config = dict(
    num_hidden_layers=11,
    hidden_size=192,
    n_experts=16,
    experts_per_token=4,
    d_expert=160,
    d_shared_expert=0,
    hidden_act='squared_relu',
    moe_layers=[0, 1, 2, 3, 4, 5, 6, 7, 8, 9, 10],
    router_score='softmax',
    normalize_top_k=True,
    routed_scale=2.0,
    balance_loss=0.00234,
    balance_bias=False,
    router_cosine_scale=20.0,
    init_std_router=0.0145,
    lr_router=0.00164,
    vocab_size=2048,
    norm='rmsnorm',
    norm_eps=1e-05,
    tie_word_embeddings=True,
    optimizer='adamw',
    learning_rate=0.00197,
    beta1=0.9,
    beta2=0.98,
    batch_tokens=[65536, 131072],
    max_seq_len=2048,
    train_tokens=737700000,
    max_steps=8049,
    dataset='wikipedia_en',
)
Below are experts of layer 5 (counted from 0) of a mixture-of-experts language model. Rows are named router (the router's row for the expert), up (a neuron's input weights, with its number) and show model dimensions 96-191. Each number is 128 + 32 x the weight over its row's rms, rounded and kept within 0 to 255. Numbers have three digits each.
Before each expert's rows: a language model's description of what the expert responds to. This comes from a sample of Wikipedia text that the model never trained on.

# expert 5
Determiners after prepositions, such as the, a, his, their, plus the ---|--- separator rows of markdown tables.
router:124147141138141085117165155158156143052121107174172117166071124084124106090089114128124110107182082112178150175151128058072061132101154172135085167055113108099153154088110134161180098150197141120150127170184131161102210139156161087119136125175117109139136145140122163076142152076129156159
up2:175136117149125093138158166148175080103102084130087125148139133144146181161133183128147136132110147122135087064143148128133122130165150070098155161140104060069155151116152113162099089134151107109130156140113104164108165092107087098073124119141098130189138114105130160109159122114054103157
up3:161079161138151164098076115106132182113126090144152126121133124134167168102100074134089131166136080171110162146138132104160151117115105135143067099195123114072126158196056109120126137115156104134121074113145124079130084129085143102143097133129125162097151139147134062108127142108150177071
up4:092180098108135144190130102183089129153166146155107144154177181138166069134160088144144101182133078120106095151156112124114070109104122184166148138102118166124089092131101131091161131110134212189143130090140157133185107123105130143183080168113219094137120189137088140120181098113128089164
up5:137177180095111149113085138219128096115152130124123176068177136167132157092125118101176152091115105111088121108108097165107200128142172047105133154096159100111035139140140150148150157083141171071128148126033162136099070148134104108108161149083098138083073110126149144121165180129101090117
up6:101125137158059116093144118092134156118156122133125115160165175100125107128164039102128102145121112089114139089121110107162077093097099156179182174098122155099151100135075168142101115138140171103159149177070095122137140140105077186143071174137116106137098107118103066155122109224140184052
up7:088108095105123120138082147166098117107080140122089110133127154139164123134128133150135104144122083108100131139155100143103034059126130127132162097146097158037122097099100147160140121099082148035142075098123102067122149149122154117155083116104137108181176089064130041142160049192078148137
up8:112166112173113123139137165100036127081118120115083117105133143133080163112136116134129119162139110112123171132104089112159102170120141082088120076104085112095149137101131066115166150094131124154161163145124164187146143172102186147149087095127135144084063133075140132129136144167095077139
up9:071184165137155120131106111144134112088162208142090087105126148178138143102121167120123178135117149174135129159152081088135157143095118076158241087179157095087128089188159133097151128121153134100127108116127159089120115155197168111141103194112128141197172106123139107075087144123135077194
up10:205122121112076131140154121125158092154121141153122134031156096180094091149148102093125080128130150137044155171144195135093126097182143121183136159143104100145149136127075185175150121129097120149113148163075131146164164084164108115124140168150228113112130118152160098128103125150157163099
up11:179182134153059161137106144094142125119143178124094156115182125165134096159124117133084113150114152143133121151157140111182134155080152128138174151143140139107085157114138086141174135112107117122133061075059185113103187175105108102078083102135096118162148186116116167155098115222081152145
up12:170150096125177206102111198142102131089132125107090127079132135098112070104161125085074142183098070168073111181150179096185123140102128108177151162156112085067158175174087168136138117131142085129161111062104169107137150206107081150117104132104120151151139140162114144145136148169128166118
up13:068090120145169189089031081113093152149094171099112138151115117130099147091121131099091132161093171117123147047137150158143097099119089171156109079141141176121126133186139131118141141165118096144174171137163117087155082202098091115150116074105142095076111118116130122131099104118143175111
up14:095113121090075111086131134071083139166123133132114147080176105096105143167119119133062087092108116166130094081151106070118133168120161216104154140105102167151121071086101052102104089148152125051125125137120101124133132172104081115119098112108124096117066134087125082139128114186153146047
up15:136145081132090110150080134066143174123118174172116167158149150118153108184109131128105168177104135128130077156128116144089144133122102140117119154128128132149162125128169145139083177145088154160050080099109092101146131110104110180089136124092091165075169137159129086161124116144106112143
up16:104148200156106133116078175104130152111117186158072128098108129122120166151121122125105161120074158111124087129127104125134190152134150128161201139158122155099131130135126198132126117140148121055111106162133071115170144152037118133157105138162161137176154139139045098192150143189068129126
up17:122145129131139165138119144165115057140098145011107139129127130177099120106141160116141172084134120078119160145105128109101123126135096189142132131176123170147167157159084104132074101164176080084133146123139092137180143206114088081110154129116121117095147121167128099101117144124129149142
up18:162104074064119136120114087156118041159153137109153162155116138049151098144141197092121153118117080109136167096144084123126125122097132115122180109138148100174149127122161164123111105136119164078132069030090105133146143120095086037154114099109139164129125095157129142182095105121135112135
up19:177168150136100133195086171144113137170091170104093121162159105098117134119140166137135109159143114097141191139136163142135140117130128082162105084131100133128125123180149089129161140128120119102072145114202074165169144124092148093116082063134132192072108115096134055172087113131124119107
up20:174144133074122166173160138132089097144171141100125076069178142150152191140158095189064085099128106159132111179099067116111129166067100145068176127140158148102105150118101120079158138112157175123106070125143139146088039093178101125143150127085098184132114133153152130147099116102070122091
up21:143148170110131118091167153135099091155152103130071154132115106151164182160149138135113089153123110152104094204174125094093192074173247153134143130128168148155183132178143132140122144140159086084154134090149171134177092101139052138134138174099157114136083096124073168138167146062126141120
up22:212108112111142117117168159092114144102102124124116171084179132151070103103108125098091125091123069148122129068124137132099148097136121126165132163149127108105136099145144145176111157128141112123167135173112161146190118158098152147101068159108135133082103128094106051220130115167130141104
up23:173130159113082138129139158093153135127191135081143121124124145163119139132142175079136129148138189083088126114178216131156164134181122100108090055139101109049167089143100092166122097170152128121133155158125095160133146121070035079081118108143124134097088117108073138153128139152134157109
up24:143138121093096096179119137165083138119119148118063163146086140170139134098139120129147140188142140108086188105077127103074143163192089112151189108112119150107135174120084116130146156104076186170119173116130142152147060154127145063114134163125126119122115160097116072158130128151075083147
up25:090119125141045086116129147115121169083121133119090109082146124092157118112118113126095135162128088126081095190161195104083074088110157122169137096149113124128137105148148105130130155079138126133149152122206101158200130165127134129176154136121156100156108168138082101148108138178082121111
up26:137139093094111119148123123138112066161142139132155146098094131113107120137103131142180126099099131118109114163114100176128092146107199097112130132121120082140185147142154050121129125160116145071113115127184203087158087096142101088119127148174133121155140183058158132144181184170098167090
up27:081143138154090096148097084101172162141079153174067158086139094151100129146116086163154131165072169131150103202095092134108110130101109125101186104152117153134123133136138133128117147104133127116096119099158095072118117180182129117138186155075178147135138146126083132104139121158083110061
up28:119143120119137145127157085106133141114103148127121198101172114151110119111136202112103122183112093136130134096075181134124074050095146161083131163110131120111133079206155137124152170093142141128174125097148081110161145147108067158085173135126141123185124186168079091116115110125125104109
up29:143154070116095147075140096152149127100096102117123162149106159208159137100116145131161103084138091105101141137118047148169061081145155157104111111215155174155091154090114095102139112145098123147122167144095169141107056105159064161147134182125113150157069125092115075149064116155097126073
up30:139163183131145118127085135140098153177138113104120134140100081141126166151144119112148154165166065116161160136137213176106132105083139159107125101088106116104051135157143124148140140123108025121167141133168142129132132166043069116155175099100088197166157133153071095198161123146112204145
up31:133117131090166085144141060105119120149127132074116190155139138094122098080132121143116126139140133137137166144136163099130089104132137174121153132138146127075169117164150144115128111129129114157104133120154174098182056123070081075157114094176136131089212192141177109113150120147193181071
up32:135082129084102138135098170112111078115123128090160126138131166095161155140110164118102077121113077066094152125125089158089168087138175116182149161147195161171096142093115111182140160139140075085111131147115122165199124134104156204090134149093109172188144159124114148110158143130092094156
up33:142100085159082135144136185109072039127125167173116160114134151112126107138113105182114142119103122068155143099137105137135131149111172144150136134103173137120155142166124110113079198137109150162124158146092128165134162135101150124164118091158098137109125131176115173136164119102068097137
up34:120120093148092165157123134202094133166144126123151173120143125169165100090138101148128149167110146181138134078107158116093180100102146061108111094198174133129088131211091171143177133096132100163115107114121154142143171136086146028154146129150104137067155184171094071122170132124083116061
up35:123142107124064114102120128142134095151198087151133127095110170114131162140126092108167117150137120172092129080110081124143169099166107100115203128130191152123128152159139040121129129096166195134113120117117079111110167154136142105113141150136139182077118105158139216106066135148151156070
up36:112090134114162164148149082061127132114090082040134164081159172102099110161133123055086191148130100082127111097100137132154085096191148145089129140137141101136164126105096087095077088174072107140084166158123111103123128112137095162179149149132159086133128152125176142095098110109129104109
up37:105166132125136117157134134135176099138150162102107124193154095125133123133131153146136157096132109197143087134106107126107098081068137154072149094150142090063116147138166072136084106125070117152113098117073140106072091160102117053158126161149083170158164103113182119126110092131156163099
up38:139118063133132107183138172140086159120120110119146137145087100154074155153149101130126184091124148101139134130109124119155201107057143158088125105100076102095167099159119120111072129080153125139088114173182110164159134073133047112055073116146171168134117142165084101205152119120116147097
up39:170138128126129219114153158139157103093101119091125105214184151085130151148149112115106125110126132176064094092126139157161134126157114138125132144100126123046123137148168090167136180135169180074081132108106211154105109132143165100120121126110132191099126104182076112141165150120129159148
up40:187132147138109160086135108148105107102164120126119095064137122147167105161107123148134103097125097003081159127210056141125161094108154135146095124178105122129087184140134132149129164142155117070137148158105106141168105059163119098145054102108130149126176151159146153133088180185145063122
up41:092079105051094137126148129067126141088112140144066192119145191114128142174155092163136107216035130159144076103140148132118112170176144170143120149121091135094104185144148135142136175121135143109150142073071088111130134135133146126106111132166140103110234120135112115112175072138131127109
up42:171169128175063138161125125074056140118118152183147117114140116144116102167122115073149110160117139147051105121123134132172098167111175124103131127176132150125082063132100061104138120074110072150085158149064157112171122149141114144132092187127124121137174128147161099162107157151149172134
up43:105149175133145135199104116173103129172083181092128157114168107128111139117103111130104089145125129155094090123136113177123144082163115124150143186184135126122072135130127156184135113113153179100157081110080130086110142153128167121145152160158094131045127126131079164131117116138084109157
up44:138145180213100173137098115092054079157162151118120102119158099092112106161170133126142224126120129136083100122188135147124164097111117110115124131137109137128100103111178124109167143181152161064049177137134141052161104113092140084158053119164101108151182155117121152202071074119119090166
up45:133131114066089116088146170111141157084124096124139184180159184103107165199146160151122114101097098066096080166159088077145093120154154110103157164121128083086134111142112105156152159176140160135072108146134176147111166137150128081090147139105152115166110133112147166102163083154081176110
up46:159170107067113174111106103137117151131127142154173176110172131119110138078179154139095085147124188078130077082096088120184113102139122117139184148088153143147073111111158148174117135173168192118123101104157112157133073145098081151172118195114105139077125145084086140111089154104118183115
up47:131142149095116174141122158157131179097119190112132076076219154124136183116143103107068137119169124132097167168157150088165056136150103121162100062142161096126154146112084123131082124126146176163133140144161174135120094167187150106162122124151110113127142162108137079180085141123153182112
up48:148131139102041102126076184169111155113187138034066175072152147188118171138102101129124186197138128145125096103134139107145189136189150086076110072148151146125134088172132122154091130143097092095156102118167127102097139110095136115104151107142114127123149090133191064130151129110115112074
up49:105179185107089176140089114095128085121075202122089130107129089123139108156110114138092112158141117143111191183138115137173142064094163110113147072157130135171086159142103164167103130155169140141129112151131116107144129060118122129102124192132106111159120137174093158157097154139090126072
up50:151160105158145194148116129140099109123116191132090132077168105083118154138145159119104116084137118143137075140162096096156155121115142147164159130130145073138103110108168140114143139139160147134111051082097163163139110070097078134099132165108068164159133133106066139192174152105126135120
up51:144101109140113106153118132134141167068141131128134114071079143125151139115192108114084095175132176129053123155129120107126202115139139098115151031167142142163144115080112203155181138090089124107097114084090091117149121118107109168088100123111146082093138179118116077151125154132121094162
up52:136204135152143134095168186137126104128165159084116171146173097145141104165100176141215160113109133154080117224152121159116094079139126149145131192168205095167120164192117093203140153160077100187144151137078110142128112093139102119100077133143118124139174121140099111106118080129090108142
up53:096093130129138130151099205089084126164072171131097109132072116146193150131136128145150126124136103076139139203138167124111188109142126116131129170114129101136103134169102144138109149109122086054140094114096101123134083118123076209118124123092115153136127151108115088180159115105056147081
up54:109123116145102156076168155157127137171196183152123148094161138083115113136119109120144145129117134128114085122156080142107179130160135179107149100154090125116090178134167178106092136100091128074074120126178125135123098124117107099128097151143078137087124096148114147146213137185161146083
up55:139136108070133159146222120153051153127154160150129097152189224118140163149159095134151155143121152125123097110133135139132134112076142145154138126150168129096109099135168163178065143078183119183177168077089130141119146093103139151129120193170157148112085093175191132133133091117162108140
up56:095115142102055147183155110171146093138147107120100166085179098160111126130113180144142129132135116178123126102084117122113154110136122172177155141136145080112138173147174129127118161120150143181078152132109213139118120221096158087148076108111120110098138166130122109120130145154143115142
up57:173130116054101191103165102168103153106132149130079164144223101102153101139131147101101128138105103161120139136139044144135163153140156115128076123202160116173119162211168147155093104076113142100068109058098108201146116110132092164134086120147120106022159077116178077144130165144105143105
up58:125165111063141148159186179122132135148153176111142162132120157174175152090117211097114128098130144146121130152168083125117158165120148097123186065177122103113186124102143110149125149113068155132162121103102164197097054113147118045106184093147133164165112145133134157093181124092069101174
up59:169125101204167127116110099144091165101081143092084153090146115086094170064111082143121115176071126086071123128171167092160174110082114148094154097111127172094138183105126115170170154140100091116137097110146180161093159104139155120031132119125174093125158140100156107182094134101137142132
up60:066125128204073143169141094194145135094140188120152111082170110090131140100152112140116086138112178129119126134142130150151094111073127137141110047142121159081054142169173164127119122123147097126135084102085104143188149086129071132107132170146126102126104164181132085196112111106139149093
up61:145127134163125111120048108129187104103170125120108155128154099121131172149140189117111095113129138102116076159124152154072203110079162129165152100133133172188131137139095070159131124125132094110133157148098127149094159144128156098094144175127177131152145148134120040117182156148106140054
up62:079137129143113138145091090106110131117110157159102141127103095102090121106102106126151154161143104052101107093148165092126185136102118145129163121125112095076121165176114144171125128107119111104138125099100105162129173115101131145061138081142138205131162089166099138122087139131176081142
up63:204148145124131180150087155104140178108082138110106159060163102082095170135169144104150122084101116126138147148139127130175154120201154098130142151124182141163123103164099129087167089131153182130131145096089163104131115193098131181110185108081130140142102124108132122140121127108106097112
up64:104144111145164121169170120175136193114145107136128145132207157101122134100137165103172134143103149164119119136156093158110148151165193080175148157125115114098086160127192165102168115083133147149128097089078151090137155130112104170119155164156150111062104131125189145153129142191127119091
up65:100151116071096150142104132126144085150038144089102135121174094175143174130109148121133100075138150118127206135153130148183142149137153125069107094220109135081114150146087086116095141094126131096155087130124186143133102120146139095123179136115044143118105142133151147149141161145149131169
up66:187119112075141139136153089167114102125154113083130131166127134135154142170189082091140140149129140081080126159154106144158137137054115117102135116150080123103153166150178133110096107048152113112119050114128108148159091111159123194126037134137118090047104119152160114109139104126177140086
up67:071097164108138132154109113131164117125105119137158124141115125161192130154124069143115102115128190133136108141116066109112128110100132163170103094182103141138116127178127105104138110085105075164119134086161077130148069189116139124188134084148158146054091094097093162155149071151142178094
up68:124136118171171167122130146142150073184180152056140117058190110115130163154144134175090145168138116091136168166130112219130195130164101121095120120122168160105158153148097179175144159084118117079085123139126083163101155082168081120074129125131193200094145154116102084077160127097092100111
up69:145089118106172120177154172150105169161125148182129114138187165169137096165111069101125137153139122133138118064167155090102142101156114125176141137134186074105149175160138159155135162136140000164115141122133117104126186083105155127146102107155078101150090119113200138105114139174153126079
up70:122141160111130198107170118182099100203164150135151197111132153131130201149137248104133098129115154054128131147100134169140146124107104101161153116118161126131097101120097154135183133148118144130177128114134141191122093136098116131125180161082119177145088129195076131098163109146089128052
up71:149116130048150181088185138120120089126133147087093125173168196112088183177159135046066112108137074159149105109108079171126132111115140107198132137120129088122109087135112100171113118167129149149145092113093155107066067162197128086112104163095153137159098100137130137153155111154082155102
up72:145188092123075151151080129108081148111028184137082119125141139145173106135125102136143124105060158143084115204154128117128119117138157148146141150152090118116105112122166123108142160090158152112181142056147134132055126078182155100119163115130157137165069172082111102165155140100121146128
up73:138132125135110126124108128077150054128203143041122175194166139119149091141117109135109127103129111131115120120156076196116136081166112146145101089175081126113143172107165144131120172113155103160149129122170152076165093126111130121079098122095080116155076084134183102113116150143153086152
up74:171103129123145143179154086097120174146146113141144115043159097176120147103077136145167156168158137118091138099153099091208159123122104124108162163122156179081078139113169141104104211158140104082143173132158122106159137138120165140158094139119071127145066086176058102173138158138061168129
up75:152097113113107145175144114127146115154131097066105168162135206115088131076152155145137133161121147094125125125148124156146171038120137154134109135121167132150084116128130073156163129124149075059179162121063130126102131141102073082178136078093162075160165120144129148139177123140200145144
up76:152109115115174109106153150084132083129109133124159176151188154180095089118126123097126119174128080154118127108096145118121105078067112172133137100149126110103147128125119072144157133139111101162115160164167128112117140147184080122181154134124158090166088104134087162162126086186135134108
up77:159132154089089167167070148143168092161130159131153106150077107117086114175113123077124119177113100071137146147132145169120141107195171099098128141178154085122146128146116061156150112115108181107130158163064177173121136183154135068122064156110142125080090133153130128124159112168130116121
up78:145057128060153173123059110135143089168152089086055173165114159186082109117111149124079112122114140111089152113068083186073125094159138152117139133133122084101098170125084035192119138116133107083096155149173123151142144137113138095137117124161219103136151118154113132104122113103126099155
up79:075112158104119130174126148114168082079169156167135162117116108178117138092164095141132121135082134108130137100159126132169107103148190112139120169192105143111125185175130122165125146071123175118143044077082122115076161137104116123135074126115136053116115096124141155156143099143147071100
up80:157146148155096104093141129170120145112149198146169090079109131139177187159121162073057161121155135116097137099155079105132183160147093182098092071178111119127128200125168164199146112090146132116126084139185142175141101123147170174114133127127119179132080148169147036160116124166130141139
up81:143146192131125156081148136131051165105126115150164130118166166167135140150136116049137090099114119139131130149150119161144101157159121135121156162112098117077088103124126094080158142146119139208115102088128197105115123100145126150142185152131096179123123184126135102143125160170136174093
up82:152153166137136148144132180083058137174146160131072106094129138121134146191122137078098092088101125154089114119107146067119178136139146175108166144151117133086135052121089119101064138109131141068132145152149117156117095074085086110116157180117149148122100136126075141165119085091068141122
up83:097172156141120151130078149152088126116099137074084084117111145140150182093147154084152192112147098118118136211126150106115146091147127108133138100178137112111060160189098141079116157156092138089148110128104079179063168167160133136180106149127145101125121087130133150099089170127080156130
up84:143137104131134121140116116131120147204047222130147149109078120112153128105115133094131164103092146126127191170201095091164164140073135148086119109133137128184112099117148065082167143095093116067131111108056170138110158123103150126081172103089065178196124097139146169183117156091083091157
up85:131084091085132119089145123098127081170107093110127145071133111106160110130152141149133082099091140146145111151112139127127138125189146174160200108134157156159196146110077086131102126167131071162169126109138089132135163176120071087112164139124078092068172156093107166130123132158071105098
up86:152138123176059181160155135148170157134097150074094147139095139096140101171168109080100140148069185106149131114154109163108161096113156086115089123146157081123093154168151105059153112083100176148119133150112141147098060138139120136091181225146108115148130148121139125165173118058122095125
up87:131149168133130151120111124103156080085120209163124131116159167153134137163139123149104121135101159100128062098131146115106176110097137153160164113181117083105132135128113149136098084189128133100121113144101139129146142200122113051084180114105107180141081122186114087133140143124059107082
up88:135146158118144146150127099044087128122089111103148187087164146108105126234124167156188075106136082089120133112135188169147199138129115133158163181202095067158112093109087123139075134101095107157185159139100163149169126107153121078140118092135105151153113117090060114131135151115145139169
up89:112152177119104143185132143106091105096103126125126111095146168086140182123172170150120129133108114075070177124097176152145120153201119115094134089151149092070129099116119110073139120065139150090073160091116053163057099089139131148149128121117077147087196113132149121144154153163030128120
up90:127118110117133132122112089139178190146142117158096137130123245125092151149133146099097139183130113177100127144085146125186112122082133166184099128102166108174143168130184058128143148160142134170128091117159154101080085082165145176152115160074201113085133085144137118105078102110152112191
up91:166179106167106138122144104126145098109135088148128133127169163133124120146184082160080133115127150136145114060153098094103120137123106127136123175103099059158105131149072142175152180116152152126099095107109123133173078224127059144132083135161119121123132097095111176137139054155087112059
up92:138128090160149153097159147113111139147164125131118134140137149172114150127124120082124199110116136142114213090143104120064131127165141103154122113164096121119166112158160146114107103143104117121109123156165128086139153185138075143081078146087133065114056147128099115153107065193113126139
up93:105102183071087118143141164063170105094076175149110099140127099131208128164115128107116134128156156132169130103123134146137114155078105134152125122126143120127143145072092136128098151159096103128072118156128107134132109157160107139150186149052115117111115113202128091155129082145069139097
up94:196161161090151134127151170106044164111114133096136096115148101140110174125121098131096103170112158083130104090082118095178120097093112106114121154110099176080113163111087106070114147145178101050112091102142129141189127091141108077094140140093093121129115132144122096164127112110091134121
up95:154143132121080108099133067138086114068149100106148148127255144113098078120111143181152129128132162152067098125098134114137157146098115120148113083140168163063115162139136094116107160109147147129154134085135111143122155170155126107154171123118190103028139099192157071179158128143124206149
up96:152128178135105123147149134099095147121152127147145074132170120153193158115146093094163107154132193210134150090107112100136116170179179111181091056160144137127141119133111142050129135073113165121057118106152139157125080210155121150093102118108157093074143119171146085121086132171095108084
up97:143180091083139156125159142130077147133152091160100114096103172153179164116134142067107151178126124095154140202166189150109171075164100132066137106126157161153082139122189150147106142140141118119127146084145156175179099058168127142115136110130132100113112112118096112166159138130141120124
up98:173139147132085105095119176164107092161103118134073110092135171196088136123156119112164151185125129081105146141121153141110115162133119225094112063109098112094181104102086082130184123145151086050111110112176118164158120088133145065122066134090148164068142156091112176156100163106122122130
up99:144095089160128070194146116067125168124115142110125122143131106154131197159114095089151179162103062109130074114109126130163054091099131117161147172128157140074091179105139116172071140096119193122096130126155168020157116149051108111143123120130125104097140138111093093140128118147099147129
up100:110111126137110102077140142080111065112114102171139136162116219148102125124117191105108113150116084107155146092118160206138082124186118096188129137117157134113117150148079061093086121181079129120082110202127124144144079147194079153157164117141122157130189150109155139165085196139141183086
up101:152134159111087137172118089123161171102141153139115101153138108133163124136161116092164142180129140057112077135183177164148165142114148130105127056144110090050168131132112139098164116135161175107175152131169095136102157091098154099113085125099157172191142134091063132117134142184124052094
up102:116169137177133121119141144136101185130106191167154116055119124135121168145124134129137109134077113143125211142122131157151107171190130149090107107122176147154213094131119111097121127144144191071187084095134078141129132135162159161061116195087166132070134143117164131062127116155111087074
up103:119192119192116136126120127146149141085095136135107115081206112115145145129149124124091207097135126146085068173087154166182144133107170061119100139094122100045104127118136123118144181090146214116163148079087143136120144121117138125120132175142111147141133143101062140147136064147109132131
up104:104165106098121135095049142126105093127108158043121212143102148127149111113083155172146140110119114093056210179147139116163152122171167103132134136135123138069180150132194149183167140136133132109097104101135142142127129178130166102105133144122124176117091154127128061160148169131107124084
up105:142200125118151151201078205187141097136110169077109145102120099112124087135133101101134094091108093087136125113102152098145172078151163131094119155154135074096119134159073153169091124057146178148134124107147161122151136155150130089104104092170134107154115145173109088140068107149122110120
up106:147139160102145166142196107075080098184113145093128102105162183136116213157181124123146125172110133134105163085137091177111130088166133097184166064144136085085117176146074065120146178097125163158089179031184115082154132149124150133076134145123137084094072124104164090106126162177096135138
up107:098128121095145127210158146154092161092114115128063122124072169138169128150103109155124128076140122105131170134134067119155152130091136122169173065115203142127099082117162137104110158024104161155117135137029246103138114136142169176102147151115130074120091129147192152095086124145201137084
up108:118128186099089091098123148135087082114125137204146133133161146056122103130136155149095122096091124148136145143161149147194114087109191139166121151094141081125098087186116091165080138157100163140164125077101108141202146135197133121104168216127183148105175155062133189154158153129136148128
up109:200120118121097095165147066146082145112162124104141158144155148134128098126134127063132124136111077134073135095166162161128146108108153149185099123131140153082092063164137141152164178095178127130130166080139116098087132146159113103167134144110107101122121139121146241135127101158167099146
up110:170093086071111190109128147161070149137129116106125086089175165185130178122140108147141079152115138149118102112089077105158145133150127122074163059116094137154187115074101145125131165157155153134087157144064126135126144120188111163129127167076114126145127112136107153094154158105103126005
up111:151118156193141106082096147105074057115098145132063100134115142107069072116202112150126157154117206103115120127139097205141094123066119165189152083131113141113163153159142078094164173111148166157107137109112160104095127099163136132187047125177188167134127153131117144129149113118141104132
up112:184134125127097063136180136085116134127076138119186152181149141127171087094126148118127204111103091195159056068143134139114130121192157118171122143148163092150130105105147132100150183089173190119098137095093188086122093123190107126098129165098153136137108135118126124159145065151169112143
up113:087163153149117191109144162079141171222132142122120148130110125063169164177109094107100135109130106113141094124076149174127123101096130152144099148120108113142137149142139104146068165165129118083107122062121100129073139114155181096108130124167098133207104161157175067098116170112080130137
up114:171127076124077117131105154115120096162125134153149099064159084086146112134122172095115111093118171121129107122185088130110152152162128108097105125109103158099140117120144152178104189187138165132140102135100162155146109082113081132038095061155113147153155183096105136203136124089144134129
up115:121150122182135123179122178112142175108123134163096160114101121135115165098142126135093107126106093149120164070128153158123139151123114097137162115153159129111113084145143165131149109140128142099161140132115133118136171087116107192106077163102199116126197115127089095183117143128153113138
up116:100148115171150131159114129170099101130153166147119182109155130197127168165123165126112084132151086180108129105169134146132153083144100169135168153155149131117161152114171138101092169136044127134069087080120155143071139172116166186126109231086159100139182119114154115188142135108085127181
up117:105124158167147180133070104119090122118153147104108136140138114109143094094167092095100129194076218185123162142122186200141116110074088149163102056181140119120123067215120122110133137039125175122103160136143206107105107157097114154149120076135100151129192111129170125158137190122138134140
up118:154183133160132091072135125171056126139133102078099158127209127149115111130131154153182171104147118118127163131145120108125144172172135198121093121168161122163089125161136068089177162121128135098153167049100160130135137071134116113131091100113144134136126092170156097113162179191160153090
up119:139138119117181170114159102096125158161095106120069073097157126181088134243118154137057146179138136141104120102092126122153112168186173135122162107148177116122141177123101053188136140109110095111107160135160115148131150154081154109123115113027127145103127179121122117102139105129127135158
up120:129152174123153130147123159072082136174146165156144175021163154112089115133099179176073117103133109151119150107109124122095112055113087172084150163115138115104175129124142128152097151155098129097134155110140128161176131166083148146131078139093145158152046102117133175130146152152150177130
up121:085107136178135124193106158167146101160059101137154190132155107099088104145088122122066131206133174103179105170164130144152151154165153071100113154192124125127120175146129166176097191151176157037129048110079143111093137051109142133110134147094174131104097138139142137153149142124181119144
up122:107103108124142195116184185139038139104107142130135128097141161147148104149135111117109161118114075095116143117160089135177098145122118159081150112143139187145135129119084132031099115135107117149132087154107148112096140085137156140126118162112122189099101130133086160166105168119107168075
up123:146113078151183162115141137143131136133114089109089128104112128147199128125137135121150151110117145082125106118149116143159137127141185141088123129151201120080160129160075150182117142157085103093101081071113094140181086087137113080086117096140115165128150185152171141159174097135080154152
up124:122164141120047159103117108121074093123137125156103152122135192130195105125126147136086136129131117167120123166112117118132152097093217150096113182192113107068138177128146149145102127090156158131122091057098151131178086120119117086182091156149183132131145132090128174115185134135161165122
up125:165161134161133131164160190107127082122098093163147190082150171088112109123119145161109131168143137126128133116195162178093150087146119158176163159141121110067115154216063075196146149149155079149201166161151129099125097131131076094126152146107099104127090131150074157176173163144080147092
up126:119155146132107142105167118136101160093065210118075109108173110118145130120082103136070148146055087127107108078167083123159116132152148155056104149160101148111107162156137117161114116111136137098109063137135129127081170138063158144202144170164122073091101165114125075150146066104111080146
up127:075087123147125154151144126105071144129090089105123111142172144101088114143112163144115113120105156091070098080140142110144051166107158152115164136121126141103105084133088080089117122114126073095022086134097190087111138161107100111087129102135194094104101093160136035108113101138192128120
up128:117139078130073121179170111113113152129174070196138133123160121121148122119201082078123095140089132135116143070166069094167147078101108118192126118146108149099097083130104142209083114107131105188111111089142121159086148136095104098149083155139111122102115049100178141158098118136127156111
up129:128097135157136103136117109100150093134124128077109111138134130146171135111160163116105161125117130141144180161130185196192126128154116195104142155215210097102113126181082109094121151083092133114153143115093111142093171080144150135123057095157141172105170172174169121135106114126183099126
up130:097176119180116103120115198180106119098147136129071163076161128129168137102130146108142096114100114134139115172086091132097173116143152107186183172123102115094153131135141157146165194095172147149086102089101181184148107137105088098070139121095123125115107125161081168134152129117083052124
up131:167147171154146121210091136139127175170116132112092134117141086140092175161131133196142155200070156087117103122097156160126087153160142118118144088117144145102149144143147125119108121103157117085066110105118068133157131084068127079155098154201143156127107120114065102162159140134079164087
up132:127134092050107175127178123162150195179072108133121124151089110149195096152142148123123106093085152145099059105169140121150109104085177097112141123181103098107097163186105130132125098164121126127140112152090119166160163135113125159157100155102165161079131085111116145137117126148127069113
up133:155126121172135146156158117137118166132103109165146152105159155113115151138136145110154122111114145104110123103145108140128148166109109126162121153089151125078075159153115100152106167085145187148170113137128169195086136092154136132107146167111168168218109121063076095145107146110168160137
up134:139155189107073082098170136167091144094176137099088111138178116109118128082159117131129152095110124098091161124096109091104149167173166085153083130136094159111150143179086139082188189121143135138120130135163122158102159134128127121095068130111155144079115151126125059101163203139168165109
up135:096170180114132127124102121126118118150217195063144125176129144156134184155091177096118164196120124113141082121179155108152144141109094103154094093140140125124143127113156127096124134130089114067106087055127083167095106137135107121141144115099113094095200144159131046121130096163072156175
up136:159115166156094117159133118152131131138144125164127080128139212124188205114144098101098153122095111192098093133128139173145104150196187106168184103124097134134164132120049149129161173108139232134101161135119147146174175132160164131082121114129093083150103147096128164069161152116133132132
up137:176119076078059159112143144186136084113151209132142120186107144115157077087181155068126169120146110144135151170155135144135122083153099137195159149122090112102158167155161164137101143113152138150197098093104142131147071133132094179147098173101074104105164134180112166097121099194140108119
up138:178083076051148135105074144126143167126190107107116136101160183106113130117106105098147126123094164084132110147143106188137145105151152153149152158136099112180146175164111062147145174195059056109126100177161119126074176111174128131087100101098138116170144161106134171137088103103172077136
up139:110081139135166164114168156110036137155119215062129086174110117168119217158124178120115104110131147092106127136097087142152135153090123191098125078124169125113162104119113134101131150128118079066155141117168166104162091194114068126123153159077161097102138144107080089106133037157066146149
up140:125213126098098139150115127082151174138140100140079151144177179139173078169104104113186146092107096122135157127104092135164131098058173154165151128096109177096124131131175100100183130086148114207086150103127164115134141138088123165130127125117105182124114168111117077153160138182144081092